python train.py --d_shared_expert=64 --routed_scale=2.5 --balance_bias=false --num_key_value_heads=2 --tie_word_embeddings=false --parallel_block=false --init_std_up=0.0348 --decay_fraction=0.601
Below are experts of layer 10 (counted from 0) of a mixture-of-experts language model. Rows are named down (a neuron's output weights, with its number) and show model dimensions 128-191. Each number is 128 + 32 x the weight over its row's rms, rounded and kept within 0 to 255.
Before each expert's rows: "raises" lists some tokens whose logits its average output raises strongly, later layers aside; "comes before" lists some tokens at least twice as common just after its tokens as in all text. This comes from a sample of Wikipedia text that the model never trained on. Tokens count by the router's weight.

# expert 47
raises: " his", " clear", " him"
comes before: " the", " a", " his", " its", " their", " this"
down1 [125 145 103  78 167 102 135 129 125 181 119 103 147 132 136 118 161 188 122 142 102  74  84 166 154 168 111 116  86 102 107  92 135 109 167  94 156  48 149 106 119 105 155 143 104 149 103 126 171 177 115 128  69 164 185 104  58  84 103  97 109  64  79 179]
down2 [143 136  98 141 102 121 126 165 121 153 141  96 130 121 127 107 115 103 147 143 115  99 146 148  92 112 114 143 135 146 164 138 110 187 121  95 115 176 181 111 147 138 104 141 131 182 151 101 118  71 123 175 128 150 123 136 119 138  98 136  76 122  85 163]

# expert 33
raises: " |", "The", "It"
comes before: "\n", "-", "|", "==", "The", "==="
down0 [ 93 141  60  92  92 127 146 144 135  86  70  77 111 124 123 153  68 108 100 136 141  79 123  74 184 128 118 133  74 116 164  97 166 154 105 163 104 114 100 131  90 104 122 118 138  87 113 107 120  86 180 197 179  94 103 129  72 118 126 135 126 106  78  92]
down1 [140 116 125 126 110 143  63 131 114 122  81 117  78 151 113 103 200 133 149 149 150 131 226 152 141  81 131  59 118 181 146 116 131 107 132 119 167 161 132 144  88 115 124  71  88 142 131 127 170 148 161 114 127 149 162 128 118 113  32  93 147 198 134 115]

# expert 3
raises: ").", "\")", ");", ")", " On"
comes before: " |", " \"", "00", " The", "30", " A"
down1 [172 105  94 158 150 117 136 201 139 134 100 126 112 192 129 150 151 167 154 143 123 140 137 156 178 127 153 146  71 124 146 121 156 102 127 147 107 176 148 146  80 154 167 144 107 143 153 159  80 159 127 109 118 140 184 117  93 143 170 147 145 207 149 111]
down2 [139 186 103  91 183 135 110 170 141 169 110 135 136 166  97  99 184 139 143 117 148 189  60 126 161 190 122  86 169  97 142 149 143 128 101  83 117 180 133 153 170 155 151 171  92  88 118 115 164  55 129 126 127 138 213 193 135 114 121  88  67 127  99 158]

# expert 43
raises: "Gls", " ===", "|---|---|---|---|---|", "|---|---|---|---|---|---|", "ations", " yards"
comes before: ":", "\n", "-", "=", " information", " /"
down0 [ 72 102 138 131  97 113 174 127 153 102 111 126 145 150 139 139 160 139 138 185 146 138 134 151 152 137 176 110 100 170 140 176 108 102  84  97  69 120  87 171  83 147 107 103 129 103 149 110 107 117 147 114 192 131  87 165 151 182 154 104 107 100 177 111]
down1 [101 126 102 111 133  93 142 123 175 164 106 138 128  34 117 144 136  93 144 132 119 126 143  88 130 126 114 144 111 180 206 121 121 157  67 111 132  94 143 146  98 147 176 163  48  88 167 156 129  89 144 152  84 169 128 160  94 148 166 151 143 103 104 137]

# expert 29
raises: "ham", "=", "Pro", " ·", " time"
comes before: "-", "|", "\n", "==", "=", "==="
down0 [112 114  99 127 128 132 119 118  89 113 145 134  89 125 129 102 145 125 175  82 148 178 119  76 118 174 116 149  99 182 129 141 148 167  69 157  81 144 103  88 111 160 170 109  86 106 111 152 146 112 166 187  79 159 205 128 174 130 166 138 155 124 130 149]
down1 [137  94 151  73 143 193 102 141 112 109 151  66 140 120 138 116 104 199 130 113 146 150 117 125 142 137 141 115 183 125  98 125 102 117 172  69 125 117 107 104 103 135 100  70 124 124 153 113 162  90  89 110 181 178  88  79  64 145 128 110  98 152 146 171]

# expert 0
raises: " likely", " confirmed", "ope"
comes before: " the", " be", " a", " his", " have", " its"
down1 [154  94 112 124 126 186 150  86 151 123 130  92 113  99  96  88 195 155  50 191 126  70  65 140 132 109 126 129  94 143 150 152 189  93 146 129 133  96 106 134 128 135 158 136 141  98 123 128 167 122  97 123 208 163 190 128 122 156  93 187  87  86  86 130]
down2 [107 155 117  97 142 159 108 135 158  81 145 101 112 103 112 134  75  57  51  48 158  82 124  89 155  94  91 143 120 115  60 112  85 125 133 149 156 155 108 185 138  77 107 143 155  93 156 183 112 203 123  34 128 108 154 110 155  98 113 134 107 136 149  86]